config.yaml
n_layer: 11
d_model: 320
n_experts: 48
experts_per_token: 4
d_expert: 80
d_shared_expert: 0
activation: "bilinear"
moe_layers: [0, 1, 2, 3, 4, 5, 6, 7, 8, 9, 10]
router_score: "softmax"
normalize_top_k: true
routed_scale: 1.0
balance_loss: 0.000137
balance_bias: true
router_z_loss: 0.001
init_std_router: 0.0101
lr_router: 0.000259
n_head: 10
n_kv_head: 2
head_dim: 32
vocab_size: 32768
norm: "rmsnorm"
norm_place: "pre"
norm_eps: 1e-05
positions: "rope"
rope_base: 100000.0
rope_fraction: 1.0
qk_norm: false
attn_scale: 0.177
tie_embeddings: false
parallel_block: false
init: "normal"
init_std_qkv: 0.028
init_std_o: 0.0
init_std_up: 0.028
init_std_down: 0.0
optimizer: "muon_variant"
lr: 0.00514
lr_mult_o: 3.0
beta1: 0.95
lr_head: 0.00593
grad_clip: 0.5
warmup_steps: 200
schedule: "wsd"
decay_fraction: 0.741
decay_shape: "linear"
final_lr_fraction: 0.0
batch_tokens: [32768, 65536, 131072, 262144]
seq_len: 512
doc_mask: true
train_tokens: 481700000
steps: 5455
dataset: "wikipedia_en"
Below are experts of layer 4 (counted from 0) of a mixture-of-experts language model. Rows are named down (a neuron's output weights, with its number) and show model dimensions 256-319. Each number is 50 + 15 x the weight over its row's rms, rounded and kept within 0 to 99.
Before each expert's rows: a language model's description of what the expert responds to. This comes from a sample of Wikipedia text that the model never trained on.

# expert 10
Opening parentheses before abbreviations, quote marks, dashes, slashes and math markup like ^{ or _{, often before digits.
down0:79 40 50 75 44 73 52 51 37 66 54 35 42 60 62 59 31 48 52 43 65 47 52 33 62 51 48 59 51 53 41 47 51 29 54 57 43 37 66 35 54 45 51 71 64 51 49 51 30 36 38 39 29 29 35 58 39 42 45 84 48 33 45 36
down1:58 55 65 36 26 55 66 66 54 36 48 19 67 33 59 46 71 40 41 43 43 60 48 51 60 33 59 53 50 59 57 36 58 54 50 42 05 26 56 50 25 33 48 74 51 33 22 50 27 34 50 30 37 65 58 65 41 61 40 53 60 37 41 53
down2:66 37 64 41 34 52 27 64 32 65 54 63 38 41 65 55 53 38 51 34 55 51 39 38 47 29 46 65 51 68 54 61 45 38 34 57 67 62 29 44 66 38 63 50 34 59 38 84 47 44 65 42 40 58 45 51 52 48 56 52 39 41 30 69
down3:36 25 63 48 24 62 44 66 58 80 31 66 25 71 69 45 45 41 38 28 53 49 63 25 38 68 53 65 52 52 63 57 55 57 54 48 58 56 49 67 26 45 46 59 67 78 48 63 57 63 54 58 55 29 45 32 78 47 46 58 60 51 38 73
down4:26 42 38 77 41 46 26 46 35 71 58 39 61 53 50 42 42 71 51 51 56 45 63 58 25 45 47 59 44 59 56 65 23 27 66 24 37 33 26 57 55 31 68 65 68 45 36 75 60 58 62 66 50 51 44 56 39 50 49 40 39 45 51 60
down5:53 52 66 69 85 39 35 70 22 32 39 78 44 61 54 69 49 73 36 28 35 47 59 44 49 58 42 43 54 56 43 56 59 67 34 73 49 50 51 49 74 70 35 77 34 59 61 44 44 63 85 57 65 65 61 47 31 34 09 59 62 43 41 55
down6:55 43 28 22 48 66 43 44 58 37 52 67 44 59 70 55 27 58 38 32 32 86 52 56 58 67 43 53 57 37 47 51 51 55 32 34 50 74 53 58 73 42 64 41 55 40 40 72 34 57 59 62 37 39 43 50 68 71 44 50 71 54 18 41
down7:35 51 67 55 75 51 74 99 48 37 57 38 45 49 77 51 35 78 70 46 64 35 48 47 52 35 62 35 45 38 45 45 23 71 62 53 51 30 35 61 84 68 64 35 47 52 68 80 64 39 58 47 64 45 67 27 54 51 23 53 37 63 64 60
down8:60 61 46 28 34 44 46 68 48 48 36 38 66 48 43 39 40 25 20 54 66 21 67 25 74 52 72 64 32 68 69 47 39 53 42 64 29 58 44 42 21 41 36 27 40 41 46 22 72 73 60 45 31 43 53 62 33 48 25 68 83 49 43 51
down9:55 44 65 54 63 52 41 50 63 68 48 83 25 68 38 28 52 67 56 37 37 45 57 45 54 43 62 54 57 34 38 49 37 38 60 66 43 76 42 61 67 45 60 58 49 67 47 47 44 61 57 44 48 26 42 74 45 66 58 28 61 32 81 51
down10:43 54 51 39 38 49 20 69 35 59 72 53 54 29 53 59 45 55 48 52 63 74 42 41 41 46 56 63 44 58 59 61 57 70 25 23 44 47 45 55 52 39 75 00 43 39 52 42 69 39 40 78 48 46 40 36 28 52 56 60 44 37 35 22

# expert 7
Past participles and particles after was/is/were in biographical or historical prose, such as known as, born, used, released, up, part of.
down0:47 37 52 65 68 50 52 57 76 75 69 54 60 39 52 80 35 51 61 93 53 38 45 54 47 44 42 21 56 51 35 39 42 47 55 54 35 31 75 42 36 59 60 59 35 48 47 75 59 34 59 70 55 51 58 66 53 74 58 59 35 49 42 43
down1:74 54 28 22 46 60 58 60 45 38 55 65 37 55 43 36 59 58 30 24 27 67 58 30 51 37 68 20 45 53 45 54 51 58 58 35 44 74 54 57 54 42 43 43 59 47 52 63 48 49 61 42 62 76 71 73 44 49 26 28 26 46 48 34
down2:48 40 58 56 71 66 53 71 46 65 42 52 49 87 35 24 30 39 73 45 34 25 28 47 38 25 53 47 72 51 44 46 45 54 40 49 61 55 58 50 48 68 31 58 40 48 53 48 60 36 57 61 77 40 56 53 52 57 53 53 38 57 61 92
down3:48 64 39 53 00 67 58 40 79 49 73 38 36 44 26 61 46 47 24 63 44 38 36 53 74 35 72 52 59 65 37 52 44 54 54 55 57 60 55 23 54 72 48 58 40 16 47 59 60 61 33 65 48 65 45 28 79 51 48 51 50 55 58 58
down4:50 37 40 65 48 09 49 65 52 38 55 38 24 49 29 53 23 70 29 50 38 85 55 57 37 49 67 37 60 64 54 34 83 61 70 52 67 75 76 61 45 72 56 44 45 50 42 23 63 46 39 57 47 45 54 50 39 50 55 52 46 33 45 44
down5:32 40 45 24 45 36 36 54 26 34 55 26 43 49 73 43 56 28 54 64 62 61 51 74 30 23 63 48 58 53 26 39 41 48 57 55 27 60 47 62 36 37 28 39 67 59 56 59 36 57 50 21 50 45 42 50 31 56 56 68 57 46 61 70
down6:71 82 60 58 67 33 62 51 47 47 26 69 30 21 55 48 63 47 45 82 36 61 50 60 48 45 24 39 50 44 65 69 49 57 66 74 50 31 50 45 60 42 74 65 42 53 41 48 57 29 31 50 36 36 36 60 66 68 77 48 63 39 74 41
down7:39 65 56 67 52 62 54 39 42 42 54 44 55 43 41 43 60 83 42 45 58 56 53 58 57 73 64 66 50 46 51 68 27 49 37 56 34 59 57 68 55 75 45 68 67 44 61 51 52 53 43 51 66 33 26 26 45 69 58 32 37 71 42 30
down8:41 40 64 84 83 50 51 63 19 40 19 43 36 33 50 38 35 68 41 65 66 59 65 38 45 50 75 47 47 55 63 48 38 41 64 56 40 61 40 53 49 57 35 29 42 46 58 73 45 49 83 07 55 45 46 42 33 51 39 55 66 54 58 49
down9:56 49 31 79 55 54 38 67 32 60 58 62 53 58 42 59 35 36 56 57 63 52 34 36 41 61 42 20 50 79 36 50 67 35 44 56 46 44 70 58 43 73 55 47 54 51 27 39 32 52 47 24 31 46 41 28 81 58 74 50 72 30 65 44
down10:26 45 34 60 62 46 07 57 40 40 39 43 30 36 63 61 45 49 27 66 70 50 37 56 46 38 22 41 55 25 23 21 55 36 49 36 36 83 46 50 31 58 58 60 50 82 28 58 14 37 30 17 83 34 42 48 80 55 32 56 78 51 50 54

# expert 39
Main verbs is, are, was, can, may after subjects, plus German and Arabic function words in names and titles, such as am, an, bin.
down0:20 45 48 37 37 37 38 54 36 67 49 40 53 88 25 51 51 51 64 52 81 58 50 34 61 41 37 45 30 49 45 63 22 67 57 26 55 38 47 63 57 50 64 47 37 85 29 45 30 63 35 56 69 48 52 68 46 38 67 38 41 53 38 80
down1:58 56 60 63 58 50 34 78 34 35 51 45 60 54 35 26 50 50 65 39 60 78 66 19 69 46 78 12 52 62 46 58 89 71 73 57 60 68 58 49 42 61 52 64 13 45 48 42 43 67 34 60 31 47 57 40 34 58 51 65 60 62 71 42
down2:53 55 51 46 52 46 37 47 75 29 40 44 54 39 10 38 38 54 68 57 41 36 35 48 60 46 28 37 51 64 84 50 50 43 52 35 15 80 48 54 32 79 31 57 54 52 45 53 68 41 34 45 66 43 79 51 58 42 41 64 73 40 70 34
down3:29 58 35 37 43 26 55 45 80 65 46 47 69 31 48 38 37 69 57 41 51 45 87 44 61 42 53 49 41 58 30 78 81 66 58 44 46 42 30 24 80 59 49 62 52 52 26 27 39 61 18 43 63 74 75 53 37 42 31 68 68 79 72 56
down4:65 61 72 51 59 47 10 77 32 33 92 33 38 56 64 64 69 37 39 35 34 42 40 37 37 73 48 39 65 44 27 43 66 79 39 59 56 58 44 50 56 31 57 58 45 32 54 63 57 31 49 60 53 53 46 51 77 52 49 47 58 60 39 54
down5:52 39 61 37 53 47 43 50 30 26 73 61 54 48 45 28 39 45 86 43 62 41 43 28 50 25 22 56 49 46 43 49 58 30 51 49 44 69 52 43 53 47 52 42 61 23 47 47 39 73 42 48 56 20 52 45 61 53 44 49 30 46 38 63
down6:76 36 49 59 57 28 62 47 02 29 58 52 60 59 58 50 82 33 52 70 46 55 07 60 54 50 58 37 59 23 39 57 30 53 47 90 63 64 56 52 46 50 47 56 36 44 29 53 73 65 35 72 35 97 47 48 31 24 44 52 40 57 70 37
down7:57 34 66 37 72 65 75 58 61 44 38 26 18 46 46 53 21 39 12 43 61 42 37 48 55 44 63 52 51 38 60 68 56 34 34 84 49 46 34 33 43 36 51 40 94 58 41 47 65 34 48 59 60 37 43 47 47 69 42 37 54 35 52 63
down8:13 55 49 62 89 59 55 20 73 45 60 39 56 27 65 86 46 67 42 63 45 23 36 59 49 34 22 52 24 58 02 59 63 58 73 32 68 43 19 73 39 23 50 81 54 64 42 67 27 56 53 82 55 47 46 43 46 71 22 57 61 38 59 32
down9:74 21 49 74 45 68 42 43 27 63 69 56 72 43 79 76 43 46 24 59 38 58 49 34 54 49 39 55 63 49 25 45 53 66 26 28 60 55 59 48 22 58 44 65 31 45 43 60 57 60 18 50 35 41 34 33 49 62 25 61 64 53 44 55
down10:57 48 16 50 47 55 31 58 34 61 53 13 33 16 68 56 87 63 64 55 76 42 54 62 72 54 35 58 35 41 55 36 36 52 50 48 72 23 35 64 70 56 71 43 59 54 36 61 38 38 57 30 34 62 54 61 76 64 42 60 60 51 47 17

# expert 0
Relative pronouns, auxiliaries and connectives continuing a running prose clause, such as which, that, had, has, such, due.
down0:34 62 44 64 82 53 75 58 54 59 54 48 43 21 53 63 44 54 35 30 40 58 64 61 76 44 67 54 48 28 53 56 39 36 55 62 66 52 46 55 63 76 59 50 65 42 45 73 53 42 66 61 19 50 48 59 42 41 59 36 75 36 48 59
down1:57 19 41 54 53 49 38 52 52 39 70 57 52 51 99 55 62 75 47 46 66 56 24 66 04 58 46 50 34 41 35 71 56 30 54 46 46 58 59 63 53 38 46 63 65 86 60 43 51 59 73 57 53 55 74 57 43 45 32 48 29 37 58 53
down2:66 70 49 71 48 79 64 53 62 60 42 51 39 42 48 32 46 67 31 35 58 57 47 52 32 39 51 74 45 28 29 51 25 50 62 71 51 54 64 69 41 42 44 53 49 37 44 55 42 87 39 27 70 52 47 80 59 44 52 19 51 37 69 51
down3:44 52 65 58 48 56 67 79 61 26 48 60 36 52 43 35 20 41 50 50 77 30 56 49 48 49 76 53 59 65 60 64 31 47 26 67 27 73 57 56 53 30 32 44 51 23 48 59 28 47 54 92 74 56 67 52 54 50 44 49 59 56 51 46
down4:49 51 51 48 80 53 31 47 52 52 38 16 59 33 54 52 43 45 64 76 59 68 54 43 47 49 67 48 34 48 76 74 39 58 56 27 71 41 70 54 54 75 48 36 49 51 46 59 62 30 46 32 74 39 06 49 50 50 61 46 62 51 75 37
down5:56 64 71 47 51 50 75 40 28 45 53 46 44 52 30 43 46 47 58 33 24 48 28 57 71 53 69 40 25 57 37 54 69 34 58 37 41 25 57 57 26 41 58 46 58 72 76 64 77 84 24 64 54 21 49 42 49 40 50 34 49 31 45 64
down6:33 41 52 44 38 39 64 55 46 23 71 52 56 57 17 51 79 58 75 49 31 34 47 67 63 26 48 60 45 61 46 57 57 60 50 75 29 48 48 23 46 76 45 53 80 54 46 32 38 48 49 41 45 72 28 34 63 42 89 62 48 58 34 56
down7:72 45 40 61 52 30 56 76 77 26 36 46 58 48 64 51 43 31 43 69 70 62 41 43 56 56 45 57 42 47 56 45 85 77 56 37 33 23 42 26 48 38 38 55 46 44 46 55 37 30 49 52 45 64 54 50 31 42 40 56 70 33 49 54
down8:62 66 58 70 55 57 64 52 48 59 41 72 51 41 62 45 60 30 77 49 47 74 62 46 41 30 40 63 64 30 44 71 58 24 59 41 44 56 77 34 53 81 49 44 43 57 50 48 61 48 37 48 42 67 62 46 52 25 41 59 65 61 49 29
down9:56 76 68 59 49 73 37 68 16 19 57 58 41 49 59 26 49 39 42 36 48 67 58 53 44 58 40 46 78 70 58 61 29 44 54 62 34 58 07 49 27 48 37 40 41 41 69 58 63 54 55 30 51 36 44 58 66 59 48 50 42 43 17 49
down10:70 44 21 64 74 57 39 29 41 33 49 63 53 64 49 53 41 45 28 44 28 34 58 49 36 49 75 46 49 45 31 50 31 47 53 36 49 71 37 29 66 43 62 47 53 34 62 65 50 56 62 64 65 41 66 19 58 44 36 20 34 37 35 66

# expert 1
Copulas, modals and verbs opening a predicate in explanatory or technical text, such as is, can, occurs, used, equipped.
down0:67 44 26 46 36 59 33 40 33 43 52 47 66 43 63 57 30 53 18 38 43 71 44 44 54 59 51 49 17 31 68 26 60 38 59 58 28 39 47 34 59 30 68 33 78 45 59 61 63 43 34 74 52 38 37 71 70 49 48 63 65 39 47 46
down1:48 62 51 58 45 46 72 49 33 42 43 40 37 35 49 79 37 31 64 46 54 15 55 64 54 67 39 58 24 34 48 32 61 43 43 45 54 40 48 49 84 45 65 58 50 48 28 44 49 64 77 71 56 56 85 34 67 48 50 62 39 59 59 57
down2:62 42 38 53 38 48 24 47 57 55 55 44 62 37 48 51 40 59 34 77 51 43 05 58 22 53 24 49 89 46 54 41 45 69 58 40 48 65 41 76 66 63 42 63 60 72 56 81 59 36 25 52 60 55 75 49 57 59 74 34 37 63 48 52
down3:53 63 35 43 68 69 53 51 49 59 51 44 40 68 32 28 51 31 42 63 16 28 29 78 96 35 33 39 34 54 38 60 46 28 26 37 59 48 48 75 41 63 62 48 51 33 69 55 37 47 76 41 73 83 57 25 80 62 40 33 65 68 38 62
down4:44 54 60 47 19 62 46 28 44 37 67 47 51 62 75 40 43 50 69 43 41 26 58 63 56 49 32 73 53 74 56 54 50 53 60 25 40 53 42 20 53 46 57 61 36 27 36 61 13 30 53 51 58 46 62 51 57 36 48 35 33 44 30 36
down5:20 53 75 68 54 54 49 67 24 72 47 44 71 63 24 52 51 57 38 45 33 37 67 34 76 32 58 65 57 66 36 50 51 64 51 60 42 49 34 58 38 41 61 25 50 36 47 30 78 39 50 32 52 63 66 68 64 56 43 46 73 61 56 69
down6:31 69 33 19 73 71 54 56 40 42 65 54 65 55 38 51 38 34 59 35 53 69 71 21 68 44 61 59 28 77 56 52 47 66 29 62 51 31 54 41 55 39 65 60 36 49 74 38 73 29 47 62 52 33 41 68 54 47 67 39 48 40 55 54
down7:61 35 41 60 51 64 62 49 49 42 60 52 49 34 38 55 17 51 80 53 60 57 53 37 73 39 71 47 48 53 13 15 59 24 49 54 49 49 51 81 68 48 24 45 57 54 63 46 53 52 39 52 38 59 55 58 52 65 69 55 74 62 49 68
down8:35 41 02 34 66 56 17 48 51 40 69 70 62 41 42 50 40 36 47 58 32 46 49 25 41 38 27 43 73 19 65 53 41 37 27 22 74 49 28 50 68 58 31 20 30 63 57 32 62 54 70 63 51 56 51 55 63 13 36 66 62 42 53 41
down9:55 59 63 65 75 84 65 53 56 44 55 47 38 51 49 37 76 27 14 67 30 55 52 34 51 35 52 55 40 41 52 39 50 50 41 45 65 61 42 85 28 40 54 70 50 61 67 47 49 59 59 55 56 72 63 76 38 37 43 65 37 60 59 42
down10:75 61 54 43 73 18 58 59 64 40 43 45 30 31 17 63 55 49 54 49 37 45 37 59 41 48 66 60 61 83 31 24 54 48 54 79 69 59 57 38 22 67 40 50 72 50 49 54 74 49 40 46 46 75 54 48 47 49 20 34 28 48 73 64

# expert 40
Spaces and signs opening numeric cells in statistics tables, such as +11, −4.4%, and the blank before 18 or 2015.
down0:55 41 60 49 39 39 60 52 60 51 41 63 46 33 51 71 37 58 62 65 59 52 36 51 47 83 52 44 39 44 47 66 65 62 56 75 44 39 32 69 66 83 64 58 48 54 47 29 47 59 46 81 47 73 28 43 64 46 57 21 62 76 38 24
down1:76 47 58 20 76 17 54 64 21 51 53 74 61 42 63 72 47 60 45 58 49 78 30 24 54 57 80 51 60 44 52 68 29 67 55 58 65 54 42 72 64 62 56 26 27 56 29 45 74 29 63 68 30 67 37 39 67 56 36 31 70 86 35 64
down2:45 29 57 49 61 40 35 63 65 37 36 39 57 64 53 59 57 50 21 55 68 62 26 33 54 35 36 66 83 53 59 46 38 47 42 63 62 66 66 77 48 42 54 74 59 72 57 69 29 47 71 46 62 44 70 20 65 74 45 60 55 44 48 35
down3:81 73 49 49 62 74 77 35 52 53 55 53 65 32 54 34 64 69 56 31 43 29 53 59 65 71 66 47 39 67 75 34 63 38 65 41 28 52 39 54 45 40 61 44 29 38 28 44 51 51 38 41 58 72 93 38 76 56 56 49 25 37 62 34
down4:20 35 26 53 59 19 27 54 23 49 30 41 54 53 60 44 45 31 41 69 52 51 51 49 58 27 30 38 54 53 40 41 57 50 66 56 36 53 37 51 61 35 51 41 47 44 41 65 57 22 43 65 21 73 42 51 78 63 56 43 43 57 25 63
down5:57 28 38 46 17 67 60 55 28 46 66 43 37 53 57 71 73 31 30 76 57 41 26 36 77 78 60 42 43 49 48 39 20 47 71 42 29 47 79 53 42 35 14 44 49 65 35 33 63 48 93 51 45 48 49 63 41 73 78 37 62 53 28 56
down6:40 50 50 44 47 38 54 49 33 80 79 79 51 61 53 53 48 57 81 43 61 89 44 27 22 54 40 56 54 36 51 44 40 45 62 52 93 35 54 68 49 68 56 72 15 62 77 65 67 73 50 26 50 27 30 38 35 43 33 47 67 57 48 41
down7:52 45 75 37 33 61 32 47 68 46 39 35 66 38 49 59 42 49 47 55 65 49 71 37 58 70 37 13 39 41 21 43 50 62 32 67 49 55 60 58 41 55 53 63 44 28 42 56 69 50 43 56 61 53 49 72 53 53 58 44 53 22 45 81
down8:65 36 70 55 30 38 32 43 48 22 20 41 61 52 62 64 35 56 58 46 35 51 53 76 58 38 72 46 52 45 20 30 47 46 57 68 62 54 59 63 60 68 45 70 26 40 59 31 57 36 73 64 58 48 53 38 61 55 67 59 65 54 39 41
down9:61 59 36 43 44 45 45 56 27 44 75 37 49 55 45 19 61 45 62 35 74 64 40 52 43 44 49 40 27 63 46 39 43 58 60 58 44 40 71 36 33 63 64 59 52 65 65 67 37 52 57 25 45 37 67 35 64 73 39 52 64 57 49 39
down10:65 41 35 53 56 46 63 31 59 60 72 63 64 42 51 33 52 56 50 66 65 53 48 55 47 75 67 55 45 48 48 42 38 54 08 44 60 41 80 54 58 48 74 54 34 52 45 38 67 51 27 93 40 33 38 58 38 43 60 56 52 66 47 18

# expert 27
Spaces, periods, bars and parentheses in result tables, especially decimal points in times, percentages and vote shares, such as 20:10.29, 32.14%.
down0:49 65 40 21 62 36 81 55 21 47 72 67 36 77 35 19 54 51 59 34 34 56 67 60 48 40 55 65 40 08 73 58 49 82 37 62 63 34 52 44 49 41 32 26 49 63 88 69 60 49 44 53 40 31 58 55 64 36 56 76 41 22 53 45
down1:51 55 35 71 47 66 37 46 49 52 32 70 33 64 51 35 58 21 34 79 44 58 43 48 54 44 63 56 56 48 82 42 45 47 68 69 40 57 62 79 28 25 57 27 51 39 50 45 28 58 40 69 77 31 43 42 73 61 52 47 12 52 63 32
down2:25 50 26 52 53 46 49 56 00 61 29 36 39 59 29 45 24 55 46 43 55 64 42 50 64 52 53 38 37 53 47 32 54 63 75 38 47 54 54 78 42 51 28 43 50 61 43 61 35 52 34 64 28 35 62 51 52 38 28 32 71 39 45 47
down3:62 47 39 63 73 16 57 41 47 35 33 57 39 45 48 49 38 32 61 46 50 44 37 33 48 36 34 27 60 48 39 17 50 56 60 58 50 50 44 65 44 13 43 49 54 57 48 65 51 36 39 49 38 42 50 43 51 46 70 59 55 44 69 65
down4:23 56 19 49 48 55 63 48 50 55 68 46 82 47 31 49 58 62 66 57 47 26 42 39 71 44 70 38 63 51 44 42 67 74 18 58 45 30 53 59 45 69 76 58 42 23 72 40 50 48 57 37 53 74 35 61 63 86 62 59 41 81 38 83
down5:50 42 87 50 47 18 50 41 60 36 78 56 56 41 74 74 54 94 36 40 47 41 39 65 62 43 24 46 30 52 46 59 35 69 59 51 66 45 49 35 52 33 55 44 61 36 19 42 47 57 58 23 43 50 51 56 66 51 43 53 59 47 45 43
down6:42 51 40 31 38 22 66 49 59 64 54 22 74 44 43 39 32 22 44 33 59 50 28 69 46 31 67 43 53 30 60 35 53 56 49 29 79 78 26 86 43 52 54 58 83 53 69 41 29 67 64 48 54 71 76 48 68 38 64 45 60 35 51 23
down7:51 63 47 72 35 59 36 51 52 73 66 79 47 45 70 58 25 47 40 36 52 82 19 51 52 49 44 42 40 45 18 57 42 35 75 27 56 20 42 73 65 36 74 36 30 57 34 73 71 46 44 49 47 52 38 44 62 26 65 50 50 57 17 43
down8:42 40 48 48 67 66 52 47 66 51 45 29 69 45 58 59 53 52 47 53 51 63 31 51 35 61 48 66 26 55 56 28 51 53 44 61 42 51 24 69 44 60 50 51 66 32 40 63 35 55 61 40 55 60 47 49 61 37 36 39 67 30 67 61
down9:44 66 58 28 42 57 70 47 26 26 53 46 49 92 35 45 66 19 55 36 71 76 39 24 72 66 69 41 35 42 68 59 27 26 43 49 41 56 53 56 46 32 49 20 74 38 65 43 48 69 24 60 53 45 39 55 23 63 76 62 54 59 41 43
down10:48 51 61 43 61 60 61 37 47 52 62 47 31 58 68 13 55 38 52 36 52 48 57 46 64 57 51 43 57 51 47 55 40 32 44 29 33 48 55 32 67 78 33 56 57 58 57 34 63 34 57 46 30 71 52 45 51 55 59 28 14 46 37 41

# expert 19
Degree and quantity words and adverbs in prose or reviews, such as more, most, only, well, very, not, and -ly endings.
down0:45 46 50 30 52 44 15 36 32 66 65 32 31 79 49 80 51 29 49 41 63 42 70 25 59 40 57 46 59 41 78 22 38 64 54 17 56 63 42 60 70 47 40 55 47 50 43 50 54 31 49 36 46 43 53 43 53 51 51 14 50 52 37 36
down1:48 84 62 48 19 78 58 51 43 47 56 54 45 39 56 47 64 31 26 70 45 51 91 68 58 57 50 49 61 56 63 58 46 42 39 37 49 58 51 34 38 46 56 53 33 31 47 50 72 60 21 52 42 75 46 29 40 37 41 48 25 53 52 83
down2:58 47 31 54 18 47 24 59 21 62 45 27 42 64 29 71 36 33 54 43 50 47 29 36 37 65 55 68 66 71 64 61 48 45 52 69 66 66 52 56 36 45 63 50 52 49 43 60 65 64 57 41 33 33 56 60 85 48 65 60 61 55 53 44
down3:50 44 69 35 59 50 65 51 53 49 57 65 40 63 62 72 33 63 41 39 43 69 55 57 34 38 51 76 53 31 58 51 77 65 44 61 41 42 48 32 46 38 46 28 60 62 63 49 68 43 63 59 56 60 59 34 41 42 35 56 55 35 55 27
down4:44 59 61 58 61 50 43 42 60 54 73 43 54 23 58 49 60 36 31 52 74 47 55 34 58 37 48 47 32 57 69 28 48 44 53 72 43 28 69 45 38 68 61 44 63 36 68 42 66 57 70 35 00 41 42 72 53 38 30 49 63 45 44 47
down5:71 57 50 41 49 45 73 22 53 45 51 52 67 81 34 16 57 34 58 09 39 27 55 72 51 52 55 48 60 44 59 68 65 60 47 58 39 77 44 72 52 23 56 46 74 27 52 49 45 31 42 23 37 75 24 38 48 59 68 42 51 11 44 71
down6:40 71 45 11 64 58 74 56 77 42 53 67 63 63 34 34 41 33 45 38 72 26 29 47 50 47 30 60 55 57 61 37 46 57 41 28 37 61 33 56 39 15 53 60 52 58 65 57 46 51 45 48 37 67 45 18 30 38 49 37 40 44 62 43
down7:46 37 66 48 65 53 81 54 38 44 63 46 43 52 53 43 31 39 39 40 48 60 47 78 34 21 16 68 57 46 65 82 49 32 87 56 32 59 46 37 24 68 48 49 43 35 65 59 68 35 42 53 18 55 60 46 66 59 49 31 48 46 36 24
down8:47 50 43 60 52 44 20 37 40 68 12 43 78 41 62 37 69 32 43 48 56 44 53 60 29 48 42 52 47 85 60 50 46 46 67 60 50 67 44 67 46 69 46 28 52 55 44 54 68 46 83 68 53 38 51 46 71 59 38 51 75 55 34 53
down9:25 43 58 61 59 36 14 58 37 46 63 86 45 56 59 37 47 39 40 34 58 26 55 27 48 46 61 38 52 40 49 61 29 69 39 49 45 54 24 23 42 56 43 76 44 64 31 40 61 80 00 74 33 45 17 53 51 40 75 51 25 49 64 61
down10:62 47 34 57 57 52 32 52 26 60 55 46 63 39 34 47 52 39 62 32 31 44 27 44 34 46 57 50 33 57 36 49 75 40 43 36 65 51 31 57 57 37 68 35 50 45 42 59 49 42 73 75 74 20 57 35 78 41 53 39 63 53 51 61